{
  "d_expert": 96,
  "activation": "tanh_gelu",
  "router_score": "softmax",
  "normalize_top_k": false,
  "routed_scale": 3.21,
  "vocab_size": 8696,
  "norm_eps": 1e-06,
  "optimizer": "soap_variant",
  "lr": 0.00594,
  "batch_tokens": [65536, 131072],
  "train_tokens": 497400000,
  "steps": 5336
}
Below are experts of layer 8 (counted from 0) of a mixture-of-experts language model. Rows are named router (the router's row for the expert), up (a neuron's input weights, with its number), down (a neuron's output weights, with its number) and show model dimensions 0-127. Each number is 128 + 32 x the weight over its row's rms, rounded and kept within 0 to 255.
After each expert's rows: "mostly gets" lists some tokens that are sent to it at least half of the time; "comes before" lists some tokens at least twice as common just after its tokens as in all text. This comes from a sample of Wikipedia text that the model never trained on. Tokens count by the router's weight.

# expert 6
router [171 106  80 172 161 146  91 195 128 157 164 148 107 114 172  98 128 102 188 118  99  99 168 142 181  88 121 116 125 127 149 131 134  72 122 142  72 126 103 124 158  97 138  90 161 113 137 130 159 123 164 102  87  86 136 164 163 153 180 151 136 103 140 134 188 166  92 160 173 123 141 153 122 133  98 139 120 168  65 102  92 171  75 127 101 184 141 119 131 151  91 140 114 162 101 161  95 154 119 146 149  74  91 109  82 147 119 131 103  91  87 203 160 134 120 100 120 106 106 120 176 156  63 191  86 169  78 107]
up0 [133 117 114  70 122 104 159 149 218  97 154 101 123  86  90 149 157 114 149 119 152  73 187  99 110  88 136 111  56 183 121 118 115 166 114 183 158 119 126 118 126 158 130 179 176 185 109  65 140 134 104  57 115 117 152 148 124 145 117 133 116 109 165 139 116 152 147  92 127 131 140 128 131  71 229 165 172 165 121 119 141 105  91 175 158 148 147 188 153  67 153 133  81 160 135 124 107  91 125 148  75  76 155 128  93 118 153 140 120  88 101 135 135 121 122  94  90 157 114 135 119 156 180 166 133 143 103 161]
down0 [ 95  96  59 135  94 111 116 144 139 163  88 173  87 201 131 144 106 125 119  89 171 202 127 130 141 102 156 123 178 104 151 149 111 135  95 152  75 158 114 103 136  33 133  69 135  64 109 112 149 111 164 152  93 143 138 174 158 183 138 144 156 161 182 136 121 105 120 125 173  96 141 153 143 145 156 120 145 121 176 115  88 135 145 124  95 107  99 104 119  79 165 140 101  92  99 114 139 131 153 180 179 139 115 139 137 100 181 115 121  99 140 149 190  97 112 139  75 126  88 133  73  93  59  88 132 152 144 175]
mostly gets: " million", " year", " month", " day", " season", " debut"
comes before: ".", ",", ", the", ", ", " and", " in"

# expert 12
router [ 83 152 111 145 144 112  96 115 101 140 105 130 127  98 130 168 146 213 166 151  92 158 107 169 139  43 145 132 102 126 123 124 103 105  89 134 114 193 203 132 166 121 176  86 101 122 196 130 124 168 132  82 131 103 177 150 141  84 114 149 104  92  96 127  97 129 140 163 134 140 133  94 131 127 168 124 125 137 156 154 230 133 147 180 135 122 123 104 122 146  66 146 108  85 218 104 142 104 122 106 107 149  62 166 124 144  84 153 158 122 163 116  90 125 111 105 154 143 152 107 146  98 109  94  93  74  76 131]
up0 [167 150 116 131 164 100 161 100 183 151 115 191 158  60 121 134 132 128 150 113 145 171  99 118 127 183  87  76 120 112 141 163  69 118 173 127 104 148 129  75 181 143 121  95 136 133 133 182 134 147  96 138 193 155 130 104 126 140 128 155 150 112 130 141 160  70 141  83  55  98  84 131 154 133  85  98 105  93 132 128 179 186  98 105 200 108  98 107 148 133 146 102 149 108 147  98 148 122  82 130 135 161 187 126 119 133 110  76 144 152 105 189 142  95 145 105 124  99 169 114 122 210 213 113 112 155 149 123]
down0 [111 107 182  82 131 140 121 159 135 167 137 143 115  99 124 149 118  98 181 107 121 125 137 174 114  54 116  99 120 149 136 188 142 126 121  65 138 158 157 138  95  81 106 132 168 191 145 130 110 133 117  96  96  88 120 126 148  76 155  65  95 130 112 108 181 129 118 125  96 119  38  67 168 119 164 164  78 121 130 136 143  91  64 132 145 123 145 132 204 100  70 101 112  84 122 138 135 167  93 156  98  74  85 111 171 150  88 118 165  96 168 168 112 134 131 154 102 145 178  83 145 113 150  65 102 137 152 127]
mostly gets: "°", "′", "″N ", "°N ", " (aged ", " (age "
comes before: "′", ".", "°", "″N ", "0", "°N "

# expert 33
router [121 158 139 137 119 175 102 181 133 135 115 154 129  68 156 147 145 150 150 156  84 181 123 172 105  89 162 142 104 140 195 115 114  98  64 128 107 131 111  84 173 184 152  94 127 138  88 118 130 170  76 105 175 149 163 125 193 137 179 113  99 169 103  79 126 143 103  95 171 151 138 156 202 176 101 129 110 133  87 184 110 173 150 148 130 122  85  59 119  95  96 167 131 143 127 152 116 126  80 127 154  67 104 145  89 141  98 125  86  95 122 147 120 103 142  83 123 174 155 117 191 117  99  83 133 126  74 109]
up0 [187 137 101  58 110 145 130  76  94 146 137  91  74 137 154 170 132 134 120 143  93 108 173 134 181 149 133 123 144  98 101 151 117 127 175  84  76 108 154 149 135 123 136 129 124 124  69 151 173 144 159  96 114 135 137 135 175 209 107 144 148 153 145 149  69 145 135 106 152 114 127 126 103 220 184 126 152 219 189 133  81 148 146 146 178 124  98 168  83 156 117 155  94 156 109 104 135 143 134 176 111 133 155  95 137 135  72  44 112 137  73 129  96  96 103  94 136  93 121 134 151 133 161 131 126 122 157  95]
down0 [148 147 150 155 182 109  79  85 149 144 126  86 150 132 120 110 185 171 106 150 157 133 125 112 153 140 171 154 148  75  92 143  73 158 127  85 107 141  86  80 114 114 179 114 137 120 136 130 112 191  89 151 150 146 114 179 130 185 152 180 174 155 148 129 137 107 165 140 105 107 141 147 213 139  85 141  93 107 168 100 114  87 153 209 144 116  74 150 140 153 100 138 163 129 127 157 136 146 130 204 147 192 168 159 127  50  98  96 148 121 131 139 147 163 184 146 139 141 121 108 116 186  93 108  89 124 154 156]
mostly gets: "5", "10", "3", "2", "7", "40"
comes before: " | ", "–", ".", ",", "; ", "th"

# expert 38
router [115 110  94 126 124  62 122 131  92 129 171  90 147 108 105 172 135 138 104 118 154 118 106 126 144 135 106 130 122 169  82 148 117 201 137 107 187 126 116 127 133 103 100 138  95 109 129  82  80 128 117 159  96 157 147 119 150 120 153 110  97  81 197 119  98 108 134 195 119 196 147  91 167 148 154 166 139  91 113 106 143 136 198 115 172 131 108  68  73  99 204 115 178  70 115 157 103 110 139  91 115 132 120 122 145 107 142  99 140 137 130 120 152 143 134 107 186 184 156  86 174  67 165 171 205  78 141  94]
up0 [106 116 113 150 176 140 166 157 110  78 124 128  94 141 100 173 109  89  87 169 123 149 132  81 163 183 143 153 104 115 147  63 136  95  86 118 126 119 154 113 101  95 102 148 145 157  97  91 109 108 152 176 107 119 121 134 137 156 111 124 137 122  73 105 121 191 149  59 156  79  89  96 116 168 118 177 138 167 109 126 112 118 102 153 105 151 192  94 172 124  87 141 105  94 169 101 150 156  87 114 141 162  92 167 132 137 112 121 123  69 181 199 134 107  80 148 211 119  96 128 167 136 177  57 170 174 120 136]
down0 [119  90 106 124  53 132 117  98  71 138 128 123  99 115 124 219  99 102 155 183  93 135 115  86 103 140 110 145 159 162  77 147 165 144  85 129 123 139  49 125 127 113  87  43  92 124 199 107 166 134 153 138 169 158  97 148 139 107 125 172 123 108 125 120 115 139 141  89 103 132 178 178 133 145 151 133 148 131 135 116 168  98 132 111 168  64 101 153 115  93 137 146 113 128 157 179 145 151  50 151 155 142 147 150 160 137 116 184 127 163 109 147 192 184  92 149 147 111  77 132 139 176 162  92 173 114 143 146]
mostly gets: ").", ";", " =", ");", "s.", "\"."
comes before: "\n\n", "\n", " The", " He", "1", " In"

# expert 28
router [136 137  76 134 173 118 152  83 120  86 109 142 155 123 118  79 133 156 151 113  65 151 132 131 128 143 134 117  92 136 138 117 161 133 154 127 215 207 109 156 186 127 145 172 132 177 108 180 138 170  94 141  86  96 161 182 114 110 160 133 102 129 149 197  81 128 114 125 136 114 207 107 124 167 121  96 135 119 165 136 149  71  62 123 129 131 100 204  98 118 152 133  90 118 126 129 137 129 163 113  99 141  87  76 160 142 126 148 120  83 177  91 121 114 135  74  88  78 134  92 141 152 138  78  83  78 147  83]
up0 [ 83  99 111 157 122  92 157 142 104 151 146  87  48 130  70 156  82 152 115 126 125  98 119 135  96  96  59 156  55 156 165 175 122 115 119 118 105 167 148 152 183 117  72 118  96 175  48  97 144 129  85 171 120 110 151 138 170 142 123 146 161 115  83 157 169 149  91 141  85 120 151  88 161 151 122 131 148 121 186  44  75 130 115 116 154 158 158 134 174 117 134 171 103  77 128 128  79  96 188 164 140 147 150 161  92 117 115 167 132 155  93 108 115 124 171 128 140 113 160  96 142 115 145 125 102 171 159 101]
down0 [131  51  68 121 157 161 137 176 108 136 151  91 134 116 144 110  99 130 131  96 143 155 139 133 160 155 172 102 132 110  99 148 131 148  97  53 145 121 151 147 166  42 165 159 103  72 144 136 158 138 123  72 176  82 113 126  90 146 130 117 110 121 144  98 155 148 166 180 170 190 145  90  60 142 143 105  55 138 123 155 139 102 103 108  84 112  87 137 101 166 111  80 142 124 125 118 105 115 122 142  74  91 168 150 123 137  93 119 166 176  69 142 175 114 112 173 121  86 118  99 167 140 156  78  90  81 132  87]
mostly gets: "| Total", "| Party", " population", "andidate | Votes |", " votes", "|  |"
comes before: " | ", " |", " |  |  | ", " |  | ", "| ", " votes"

# expert 24
router [200 201  70 134  98 133  91 128 150 162 104 108 196 158 197 117 123 156 143 115 117 172 109 138 137 104 138 142 109 158 165 189 123 123 136  99 143 150 106  86 130 155 164 170 117 125 169 122  76 122 142 188 131 104 112 167 103 112 134  98 128 142 124 127 106 183  82 131  73 134 128 133 129 130 112 124 164 187 145 102 163  91  86 138 152 108 168 158 104 140 163  63 149  98 140 135 143 153 157 126 185  92  70 172 137 154  96 186  69  70 116 122 111 127 126 107  61  52 152 123 147  82 137 118 106 100 150 126]
up0 [102  96  88 184 148 174 151 145  99 136  91 145 146 110 180 173 124 131 154 106 143 111 154 145 176 129 142 136  29 114 152 127 156 119 181  85 134  64 108 122 189  66 160 153 121 142 112 117 132 153 144  96 173 146 146  95 137 159 100 109  93 208 174 132 110 156 152 144 137 123 169 145  65  70 117 174 104 163 116  89 143 133 119 147  91 136 123  56  83 167 123  93 157 166 146  93 127 136 131 117  87 135 177 150 118 106  97  93 102 120  75  91 122 136 145 116 143 114 167 115 130 195  82  65 149 116 115 101]
down0 [ 91  71 124  94 180  54  98  91 141  76 138 118  78 192 138 140 110 105  97 177 103 144  85 131 167 128  87 112 201 132  96 114 124  89 114 127 110  77 150 178 135 113  64 179 180  92 117 157 132 120 151 138 110 145 111  69 151 118 139 136  95 109 150 107  93 119 191 107 112 115 144 105 124 176 146 106 106  92 124 136 128  93  79  93 142 160 178 174 152  92 126 128  93  96  95 161  72  91  92  95 135 210  96 148 100 131  97 133 142  93 106 112 118 118 111 123  98 153 133 120 156 118 129 160  60 156 135  75]
mostly gets: "919", "ary School", "937", "MP"
comes before: " |", " | ", ")", ".", ") |", " "

# expert 3
router [132 149 104 123  53 150 118 153 127 178 178 131 134 115 110 120 161 162 147  90  98 132  93 127 122 141 156 117 111 119 172 167 195  96 106 117 168 109  98  99 178 225 148 155 110 159 100 118  99  97 106 158 163  86 158  77  85  76 172 147 123 148 154 133  80 132 107 104 157  57 128 174 155 110 120 141 189 148 164 185 116  99 126  97 144 129  90  57 136 167 139 114 122  80  87 150 159 140 126 109 114 136  73 122 106 131 174 159 111  66 164 116 122 147 154  87 128 146 166 154 189  99 122 122 133 116 167  84]
up0 [141 134 130 133 142  83 126 159 133 146 151 154 159 124 121 123 146 103  86 168 132 109  78 163 171 150 107 144 124 125 158  92  40  45 194 154  70 105 164 126 159 137  74 149 129 167 149 128 168 135 111 140 185 123 159 127 107  81  69 131 136  99  80 221 151  74 159 110  90 123 114 114 125 160 135  68 107 130 141 148 126 108 166 118 112 159 102 151  93 181  64 101 130  88  84 143 101  83 122 166 144 161 124  97 103 108 150  81 130  98 120 190 167  96  85 148 131  80 123 145 117  95 130  93  99 136 145 108]
down0 [186 181 140 151  92 142 140 138 129 134 156 106 130 129 138 157 108 124  88 110 101 174 109 147  91  61 154 111 130 129 103  79 138 127 149 137 173 119 204  81 171 157 164 102 164 115 132  97 109 189 111  80 119 124 151 101 117 121  95  99 120  89  92 133 119 161 208 114 121  60 119 169 141 114 144  88 157 177 157 220 137 116 110  96  79 111  97 140  99 160 124  81 135  82 116 215 118 187  93 146 161 113 146  93 121 104 129 159 133 101 147 121 116  92 116  88  90 126 165 132 128  52 118 155  96 106 145 141]
mostly gets: "\\", "$", "_", " \\", "{", " $\\"
comes before: " | ", "; ", " |", ".", "}", "$"

# expert 31
router [138 143  44 123  89 116  90 104  88 168 149 160 148 127 124 151 107 138 149 130  93 120  90 159 168  74 118 103 135 152 120 160  90 160 115 155 149 149 178 132 116  91 171 127 136 188  89 122 100  77  78 126 114  60 122 161 169 107 158 127 138 133 166 122  83  75 150 156 100 123 144 104 139 101  96 145 126 127 122 123 136 171 198 113 200 108 118 111 118 103 169 168 129 129 100 131 187 175 116 102 159 151 127 125 130 181 131 137 141 134 113 168 186 145 108  90  90 153 169  80 188  78 163 110 206 107 171  76]
up0 [151  70 115 134 122 108 178  67 132  75 143 148  96 128 163 130 157 149 137 114 129 138 110 145  81 145 170 113 151  62 125  81 168 143 170  96 117 136 143 143 130 167  83 143  90 160 106 141 107 107 140  88 100 170 113 140 139 113 116 112 113 117 143 122 111 137 159 108 101 124  97 120 150 162 163 132 128 105 116  57  86  77 163  86 137 174 199  81 165 149  84 179 145 100 114 133 172 147  98 125 149 174 147 140 144  88  87  90 100 103  73 160 136  84 164 194 126 197 186 105 102 129 151 134 105 209  70 149]
down0 [123 156 107 130 143 125  97 116 159 134 160 152 139 121 128 112 194  70 128 152 168 109 174  80 121  74 131 164 167 155 182 195  73 119 146 152 133 181 175 126 171  93  89 116  77 123 128 143 118 123 182 141 196 177 133  96 119 142  62 133 153 116 112 116  64 108 161 146 154 148 152 176 159 102 138 216 142 151 116  95 127 106 101 126  98  71  80 127 125  82 175  99 112 184 107 135 132 157 168 101 108 124 142 142 155  72 138 113 130  74  91 155  91 112 170  92  94 115  67 127 131 101 125 135 112 150 153 128]
mostly gets: ".", ").", ":", "s.", "a.", "\"."
comes before: "\n\n", " The", "\n", " He", " In", " In "